From a checkpoint of a small mixture-of-experts model trained on Wikipedia: 16 experts in each of 14 layers, 327M tokens.
Below are experts of layer 2 (counted from 0) of a mixture-of-experts language model. Rows are named gate (a neuron's input weights, with its number), up (a neuron's input weights, with its number) and show model dimensions 0-255. Each number is 128 + 24 x the weight over its row's rms, rounded and kept within 0 to 255. Numbers have three digits each.
Before each expert's rows: a language model's description of what the expert responds to. This comes from a sample of Wikipedia text that the model never trained on.

# expert 12
Description: The connecting words and, to, in, of, by, with, from, especially "between X and Y" and after verbs or nouns.
gate0:116107125125173120158124095161152093159084131162096115143097099136138102119140101178127177128122109109128195093134114171131093177180129159133106134163127149118149113118103106160135101119145113159144142107124155146120099136123114115107109163137118102126110124115092133082138132140115150115086130123124105156112065094078142125157118131152122112127091136121136155114120114111150161113070133088105131136150129117105127153130076148107094127154112103089144122105114129079135172080099159098116142107108112129149154110122130081133101136105133109126128158093106121137154128154117120153114114169128098132117129123156092103090104115114124167125125144126156116149139123154131094142113122153165142114112133150165130150141127108123176126177138145140088067133113153127144178099087133
up0:169156134150126127129121125085144162103120113107131087097136159134136114123081137116144130139114159153114097130136088084110108069101114104129131138128114145118102124122155166092141140096127125111103104183154114074133156171124116161076157122112122158130133120149173112199123097121170103161160146186153156117133169153141114162116116156148129153131157101098129133140112152137092136150166169148141105095081121140146110112104149139137107084121128119150129155152131133181154085150146100146113109115142129121112087144149117171129126123131144144138118158114157110126082146094111120133128129086136128122116137132112148133166147143136100095153136108143081125118142139075117127162134121124101140150143151111082122096142119127118121144063134069136140117105132106115124096132169107

# expert 10
Description: Final word pieces and suffixes such as -ate, -ation, -es completing words (simul-ate, torn-ado, reg-ime), plus words like other, such, various.
gate0:115118137121167150149141139143134088147140071066143135109129134130080105108102112127144114123186154126089111094161134130126101110143108135126115110126133082098105124095089068124101104139131121120114134186113130109115140117105172100124130149128127134125137129129094112137131114136127158113106155139149099147094106132135139120153119160123119148149059129126119133109096107162111135187128160159114150094098117126158131160109159120130125175116127164127088164108189119103123153118154108120117159106101087131121131113129158153105126149127158115129126150128108097184099143131104123105105093110122116146137117147121157104088164121109123109118164118139162089171162144102123089158119167119188110154115096144116132110093152178176121169171150135137142137135111105107143109128137154
up0:124118119102146176158141132139123092145120102054127122131148118117070108103110126172172130127167158128094115087155131148105108101138096138138104110117136074084085137105113114127109114115127121130112126182119139116126142078098175125122136152124132130114115130148084117139123120175151144116096121126143103103124092120140154122144117155103122117143039155128140145115088108138103134197119160146126139111107127127115131141104125136123112170143082153125093159124137136088104146127139100143125151105102105107099131109124153185121115132126163122132128156122099096188090143134094121108094093104118105151142128137139156091128169118121125091110149126148134089157128151100119074151122170155174117161105101124131127131120160157140131157167144152151133131119096107115138115136142142

# expert 1
Description: First pieces of capitalized proper names and place names, often after an initial letter, such as Cor(al), New (York), United, Green(berg).
gate0:123131147091097212151136108116076099142099154160141113127175156112092110112116094081134144176116136110121125158130124153121103097095126168087119067166101158133167160123127100121103147068136090121163122117123144134112147120162148122165147141105139098140169098123169105127130135152147175132124146117148114152159117106147115118184103127148137115126139094101112119133141126086127114118157127131179103141132101135131124136096134086120122121128141119093128135114115145137148116120067125130158117136127116110123121115133092103106117150114155148119151161121127172102166122149104100103144107091081178161115144134155130190143137137184117114132155139142141129152130140165144138121128131102109168162151088143120108161089126116120129097132146159105132112163146127094136122135123104
up0:103122130090094207143147119132092080142117147170144104128161149120090119101106073085121150163109149086145123161125123170126103104113128167105140081180078133131169161130118113125117155061106110145147134123119126138105147148138139141163128135104144098147170111126158098125139136142152184150134160143157141148174112122130110117175096105121138118124140086118115121132140138102119103133124132132176105136138121119133118122098136089118112121133134121095136121120125139136169101126076125153148116138114116107119116124144095096093119152110147153112127135109109166100149139133094101106142111088083177157118149127136129183155142160159121116144170130144146117148127150151150144127143153092104179167149096141125118163083139145122121113166147166109126124160134114109146145150122111

# expert 14
Description: Pieces right after a capital letter starting a name or word, like H-is, H-ast-ein, McH-ag-gis, plus possessive 's in titles.
gate0:152159105101181153106111191113127109098117117086147106139191138134138105126093113125117078120151112125127146125133103121127140100142147093119137116105131115150161126136139131147137145114096082117133146178117146153121134134126159159070134116115125149135083131135116141103173114135120116093159119107134138130098120174125144140129109150081118136157139073146092099136157170183135124127125132098113101158130104124106118142130147127118106132132190106148073077123163082099141122132114127132110146118174101088080122137140110110187144116092139092084135126168168070137152169109166130107078104113141127128120125125127107132163148098130135120128163141093127157124157158139163124146119122132133135140133144144134165149126118132164115111145164093102159091140102116112107126152131125
up0:127129119125169174136120149128129131119145143114117110128154133131157129134108126162133064119134119113135099138122129136135161131133167100113142135127122127139105109138154126159148139120153063122138142156097132127107145141079141162102121132176121119135139153102122152133141150098120131117163143111157120172119153155114138137161106178065169155163125087144088133138159184146121120157118150104075118130116126145112122104122130115116183138122117094155110107108134093098155117110149169090136130125146086130132118139146107113195136097101133121126118124107159090139139172133173164141117136106124093075109144101102108119171167122092146092073150143112129119119133089128108100127120131115094149160101168089115144132106151126153118142072150095084177107093142132123161126133160112

# expert 8
Description: Closing parentheses, ellipses, blank table cells, line breaks after section headers, and words like Location, season, goals in lists or sports text.
gate0:068125116097139108126127122108097109106130116109101137103143128158133132112137118147158120104107140122116136145169107125103110115121158141130119103132142160112144141145079125094184117110135120130109137160096164122162081145133157107131142127102129137159115127159124125118146164149146144100127120169079124097129139121140109153119117130167131105132123119152116141124149155138120102095101133139134128145077101113111161157107146103115148118167102111092097113123101107126139114169150096119132135170128125141164130139109130160177137120181128167104100150144141108111158109138133151143117217171147090120139127117119171064117113124134128147125171141173127120142092125078135163121188113106135148150144075136104138097089113126112144082153077122168139161099158132175089136135138160
up0:122146106100138114125123127115113112123156111120094142082129151135130140133132120120147088082129135149128139151163111133115115118080141175140120104154157166127161124116126094104183099100149144146125125188130163121142083151128113138150123142132146133150103096156086124111171144144133167114116110161098144116144115127144109158140108153164088122117143099130106107115137133137124105106119149088109124126100094096096151151093144122106133119173093116087079111148125099136131103135159140124135142152140148145141116123103157171135137128163124180124126155158115101119146061118125163142147200153148094123142110084099154053106132134126130144120154166128121112150120104079136138136146105099137169140142071123100154111107115126128137102133079145150133179121161133166091116138111159

# expert 2
Description: Sentence-ending periods, decimal points, table cell pipes, list-item dashes and quote-period combinations in prose, tables and lists, as in 1.5, "., |.
gate0:150123115116078105153140116127139100092117143136101129082124127126098064131161135172167082131129114127102117140115133147123122146105143140122137134096110142121133151164146159117098134105161089136119163117085143077153095110106106152152163114131150088132129123152133127153143140205102103122149125121118136124144095150143148136076125110158114107173172141106136149117109142094173130094125139106120127092099140141181154148121116138140124143139158090129178099177173143129146150114125134136153108115134156135137160126099155159125122131081104164127139077111123153138113103140149080091140155118141141181125106088134142140134128110152145112129102134165091149105112107132156102145126108189088147120147109126179131152115129116093109132086103116113130094115155161168136127147119127
up0:104132160133163155132111137133098148167153122108149149147174138109137176163109121129103143123148138130109164143132084148145135103140139141094105117089142166135128116096099114097164088131099125118166116103138124155110122137096104106125058133168072127107121121102115129120135116106146116108104097131163121154099168116132115134141170140113123130101093115128122159122162135153131128151154134169112123114115109134100113091120137112115141129132055151160120147112120089091128107130116128141099158151147084151067097109168082147117167139133159106102091171107115104113126179110097154179123139119144136091131110158127091122102133150087102127143130112108172133140107158136097121133127170079133137126137154130099130078153114110166115117159162134131139163138132109087111123093127110

# expert 9
Description: First letter or piece of a word right after an opening quote, bracket or line break, such as "(st)eady", (R)MNZ, W(PXI); also commas and apostrophes.
gate0:144151141121126102166138138139120160085125133162141093143088180173111114108111165153157124101122110108145132116105134075118123136089100131181087166139137147106145119122103116104155172153130089164141152135124123099149127105143074110119098129108112126110144137135090139135131101113144129112135129109129110157155085102148167180087184082118134168098147124153118109152142061105139116094097138136117147103139153184137131071140167128126119133093131178119124173118147121117093119109139130121115108074125139127095114134104120117093144145158142143107106179124120128139148112146110122134120134116123117146129169156133081127181097142123100161110122128089127152139124105111113101129123072164122114111126118133132115111128119092131127130160134164167108129152148134178104131114163122
up0:108110109154135158133135117116106147147131144088105183165127107148133111150150112092117124141139117133138100129107149094113103160174160132131105140150125117105095131086159125110115122081119177132156112095173130104168109151138109091102131151165121117121101113098145088167138134110073126145123135168079131137120118141124150124144081135127136120087110153115131137125126114113111121146134115092124109119089161104112108179117143140118146137177142083126093135140143121137161074146124108092157114131114120125160148180139135172138087130105158154142112083169166107119140129138151102138163081150129139168132143145177124105140141122124132102134132142128091083088131148164139131135118146095095131102111079138109098129092135147119174156089121157165147141111152133131105135078096098

# expert 15
Description: Articles and short function words such as the, a, as, she, plus symbols and formula pieces like +, –, ^{, *, and all-caps starts like AT(P).
gate0:129127171138131127127135103148101127167060122112118170162116161138154133176107146163169119141123124124115112116127147140134160104090123117119108137121134155144139103122118177131154133096088173118094113138127155131132106098098115129141191181123116184103099134177109110095109137093172155106102129170103148121110158137148113068132089166137155135157161104093151089126135149120098157159147099115163149123070114063126147135096173125122130122159137138144138123134137153105127119107129113119137151134177129158114073101136128142124140125130146102147145141140133130136099146170134191113135129117131178120131160138159098117120173157150170124125112101144143131134135088149148126099111149101138138162129122154127113102119149119142157133125115118119166106125143137129170121155131093
up0:122131124123107116162136122145157126158146179132109146136152130094104110077138111108147115202144149146115108113120103114140145127122102120143148131155136123153138141111149107150169126068140108140160123145122131125183177130151140129166123143120130148137141179032132142106124159139115138144165141139145084102126087107123160128158141125145095119122110119123174100115132149089157142077121134185156147108089137187105141100163093180111103111059151142132117148116121121154121157138116125143158140148125106167128117129118135135152117112113096164089120120148133104090103123114119113160118107149122095113102142109147188132139117141121155145129108124122113156147149105108135115130113090124123107126181100124097184112129107099142109115129140122117148127139108095153091122154152152

# expert 0
Description: Word pieces inside common words, often after short consonant pieces like st, r, c, as in st-e-alth, r-om-ances, den-otes.
gate0:122138140154164087114159158141157071134129092131156147143138101141126129124119138091086151133127121142145135139148140164091159139123109146134101106174071127092129123100123126153080117146161185132156135148152108108093156090141145131131145134144099097119154135142133081130066146161120165118074155135085125087139131104117140112110079116140117146148136146142108092131133116139155123143140110141135145136143132154118097160124135138106134143158140144134133132119167130141077136133094122128123133155141114165129118106139156128104190119102139114133123118127097167096144129121107140119140143161139150150127148158152124111130090145108100130114107139127173115133107149128089114144170135173106173159137102147131124099112168092098102123176165190141108069146121135112155148129092062
up0:120128094112138138148069085092149163162118144151127115085111121134123123128163126170117131139095073129109108109135143064148129130126105117147145163090156114116161149142157121129146129098132173110118153098125155167100104124141093137110121132136127097119117143111076143123157127112139113140138111105144125150121160127149164098145134153147119120121087120147103169143125107155097139129108133117133102130154129108149130117143083127154131098199153119107119168153056130166181173122116111100131110118117148110124121163129134128165074117117098160124112117110144092151099136152176104136124098098111151136131109088126125167118173138152165142162110118174107138087142132125128127123134153125198133139108119134164108163147148122144104111094097117125158156147098135159104140132172117

# expert 6
Description: Commas after names or appositives, line breaks ending paragraphs or table rows, and was/is/became right after a subject, as in "(born 1975) is".
gate0:080132146139082129128187120103148180129105130144161114135168120132139091092141130107122110106125163141135115109143124114147161121130106089102121110103145117156161128142124112083125117119124151148153134111084104127148130125105130106129124145135084137115105118119112113100071108104138115117163118135080136105172129134157157108167128118150148129108149120134126133111125105112135150120100140159121171062111119127115113140181126082120087118142138138149157117146130123129134147188124111128149157118092165116107126116136119147111150159097166135123134137133121176117145113144090132162094138120127125119126197180125125090110096127120113152118149130093158104125119099135174154063110166114138180135153144159107116151137086156130087138121155082134119100073103152142112145121108185
up0:072139144109112094083138178101151107166126136112116099095156145113154116129132123097136097097167163125113151108153160133120122131092115114120133081092157116122154179188130179079124104140123133065098119124128127125146110158125135178086116112119118125166098101131119139102130067126105105139138116176102118108081136150088130159139102132143132137139193109150121068134153145140132115118158157136132106133134102109140139119165163122140111154113131109155170122123139124134121141127094107120124110137097113168107118136142144100091150150139113141144121143163096151124115131102134147148111141119154124084113158130146163130086139155121145135114112142116087136156085121124104155125138141158110094165084139115124134121127116191125082101127151101136139105109098100111081153131122138

# expert 4
Description: Digits and number pieces in years, dates, statistics tables and measurements, such as 1943, 55.97%, January 15.
gate0:127082109147139115180119113049124097176112139138098133112149128082118116090147153145100106084125097133120143171099122138125177142134170138120130167142128100121148200165145121190134124129106129146135094085124136125147129124070157159124133112142120141120134136146119113127113164092123129149105118147105092138115126154069143130101135136138188161104107142135127143143136144144111162135169173101130111149114144115179113140123153126128147165108118086131126115150104087125115133114158124134094126102088147113148100142119116156149111109098111060144129124113094134123083130155081113125133110115111150123130125180126126116103107134095129148154128143124111116116127104109148109114067149141168130120140129076140151125155089116125138081146174144143132147136116142147131151146144134
up0:149091070133143132158107121066146127188123152141098156106154113062098107099122124140113122094139099126134115147106133148121166128128135137153156184159136127094140175146156110173133115131093110154141089101120173117142152134068148152126153120141133131113119121120125124142131175133127117152113128125106098135122125145081134096146146135156179120092146154123130139149143147134111159147148152115133075144131149139151128166127186150148127135127112109115118121125117096146130136107157109138104154156081138140138119164151117168172141112089110062148096120125122132140080154133084103135128097116104189122133121140122140119091127135099136124143119142154093107123129130084167094132086134149175122143115136106174147105118071128106146081143143133128121147119124153105124141157144121

# expert 11
Description: Final pieces of foreign place and person names, such as Vänersbor(g), Belograd(ch)ik, Torqu(ay), plus everyday nouns and adjectives like company, club, military.
gate0:084146074147152133116129155159133093104140178118146088083149107111127149137114130128108140129131099085136147069145111139173118108136079117118156131144157116137164112144099109116135099141120065153120142159114155100150136082113149164144144139169130122158123143168130123093150124177131156109112138124128164137152100127146137115153144128107097083142131091102188110139093144131122114141133174115142168131151119089119099145114131176151115112101157139070157125142122098094125123080140086119137130103121149164120117124078116130096132157191155142100136093126148167111157117096137140131179098129141111146128141121116129130138090102114150121136110100125145119091152113118147139136110121130092158118148160167106130104082139128134147167113101142126162132160125093157124125117120103
up0:153105164124127142155117074085113181125099124123116146172135133135162086110135133131153085122121130179148146171114147161087160132099150167116067136121122121133138158109146162137127151104160166158168136103135074144097102147165105139095120091114118112133157140097116146134088149115138090135134098122124130127114156111137136129124121146135170159149159133166098125134154116117144160113116085125096107120095142164160133091135110099099157174133121106141117126118159165141147153195120170145114141156149138102132146099142149152149141128082084111161116160151134110139143138121121128132099181097146195134137126158121110127113163128168102149154139145130134125142137143153145135099146149145157118123130135131150115151157130127083133096098156116116123155085130119091136091120101109

# expert 7
Description: Common first names and the pieces of names in cast and roster lists, such as John, Michael, Jos(ie), Dan(iel), Pohoril(ko).
gate0:135138108114111146168121116133133139135113121154156064115110122114119119154134109129128173164137121137086177111126128110142123107120109119168123132115133140165141104096126139116142144157138099101130138129113163089163181118095126139109150134132142120167114120121113164147185161147175115119140164126131087129092071152141155117142167122124144089140144098132116137132120114097121132120084169121127111115157142090138092109095126117110112133154132117173145085172204120103115169155154121130123088118099150103131141103142125111141112122117206111102153142100131137098113105102114115087122100136127080157121105085181129086127124143103097120108140136115111123118099123134137146111099150167143139121146134179117143151190148131125141153129121092133137111121090141151094162168126154
up0:123135106129115137160121107111092142109117128179162073114129133120132118164119131143128134132138127134128184122142119111138135114118125120142140097118142125144156083090152134105168148177127118117124134135109130095139228129105126126113146125145133133138095126127121137155161136144152118130122160124125095147107081142138130101142169113148121115139163103108120148142136099086114137132095168109107101102161133123131099111119146131129100112142128108162133084184210105127104164156109128118115112100110129124120135104141120089159096111095173110142138159107124135104117100120117117062116094132110097158116102102166122065104107139109087113132145138099134107091105156132124160138117137152103132112146119163088157137191117117110155152150115094170158109117099133160127151173151164

# expert 3
Description: Short fragments inside names and words, especially right after N or M, such as Ned(eva), Nob(le), Ira(q), ro, th, ed.
gate0:093093162123110152145105145116159102141157148149128141148164110133091148144130141153130139120112124150133096090157073159125121161115081109150148143124120128124125125162128138179134096145118122096127105103123125167066130136130123175122127135140114137137121119118128131155142113096069113135169117148139121169165111150121118163124154127136128109129125156094109124116118132144141122091100116124148104112108102135149103099155124098109121157117072149130115110108137100092097148115064127129114139090107163137114120152141129086098120137153182124122134118079120122093124159081128103116130154125086094119145121135124130115173124124109158148120093129147158092103087151100115094106105185141121150150088156122112098140100137190120130160167158177143077174141135150107118110099168138
up0:102097124120124146128098123114142107154145137147158149155141105098120129159156165153121129115118097158110100094129130152134156166154103145134173099142118138140107179134146096189112096126129143094136094133125138131064103153124125156107117117128127136154150132138153126115119085114076102146150095139155095169161093137125148164142123075153120086113111194086092139103100128165143124097125101122128119148081105142118118151146120122099123134108084125184121081120129126108110132126101141142110129120078143138137138104110135131114108137137155131147117092094114100088110168104080111112106136139073105126123085146133113099139146130152148096107125116156123106098127128106142110109087158149154146153076107147140133131096110160151118141178148144154126169117099123147113086103145155

# expert 13
Description: Closing suffixes of names and plurals, such as -ates, -son, -istan, -ades, plus the last word of place names like States, County, York.
gate0:089180118117076117136123144172165165147103084171153154115121147155160136117185088162132140125108128126084136129171119134163147129112129177140146156130179158113137107140130124128180198120103135130116140178134142116116117098072079114181126143112138098113116143130156145128105147096135139149131178127107138124098155119143150113098160158112127143162112131086134113132146150144112140128161125127198196153162144144133119133156100133132145103128181132104140149098108144115160076123115107145141128108113123138154130125140145073151154112156155152128118084160140115124133148102133102160160119118146137130136099144109125146147113142125153131133154116117151142138132158092099144126105124143147124122175102131150133118156132154120103128142146179112141107115145120101109147110145159
up0:097188126120071115136126140175169168147097093157164163103118153152153141114171102143125140117113129124084138137165126148156155130111143174137147152143167159114142112137133127135175189120104117134114140175130145108118120103082073115169119147105142092096124143121158149117092151099136156149134157139100142118091167126149158123101153163124134139160105133089125116142140153139122136124155116129203199162159136131131120135152104131126135095138162132097136151101111143106165089132111112134146127093128112143152113128166150074145167108167149146119120072140147106129121132102131097154152125117124147131143111144098122150143100140136151127127170129115134140141136164098098147133101125149146120133172099136155146118161127152125099116143138168110131098115134116093103142112150144

# expert 5
Description: Table-cell pipe characters starting rows, plus mid-word pieces after p, such as p(or)ous, prop(osing), Griff(in), and openers cont, ex, post.
gate0:141196095110115107104056089124136124118153118117160135087150142116102165159111118108162169165081151138166109109136144133150170146138149105161185117145112152161122142076178129137153110137124102118161136108098106128128165108136132132090146131168144132157100133113099136134132102128104149139125149111127125167148135130134171081155122156138130123153134102127110161126123121125160147135126136149130133189092106094093153145122145114149133177131131102157135141117150106161107126147138114159169093150153104106142099142124071074122149110125104130105119132116121126093091141138106148142095139130163135135133149143120172088120110099125147104096105137167146122112103137130155120117124107146124173140074164108150109100072120160085135117177149138119119144130136135123146110120104147
up0:110223084145134111106082068097141101136147111123165130108139141103108176157112120129191159143095163120154124099134126135102172136118132081115146097163094151119129116099183132134130125102151147147136123109094128155120173116084136108093140123129146116101114152140086117119162083120103145124141147106122121140130143104123136111150123139147137125152094113132152166130153119150150147116153135148136128155090111116105144118112158121153124173136122093168113134122125099162130103124127123188140118130137107106113106134128114089144154127116115126103124120118111098089081154108107096140104128116166131112126119164130161121133109084156118107189090142164138078142122161111141135130079097110119152112093142098175096118084127120099129125148132133149098126108115165117150130142115140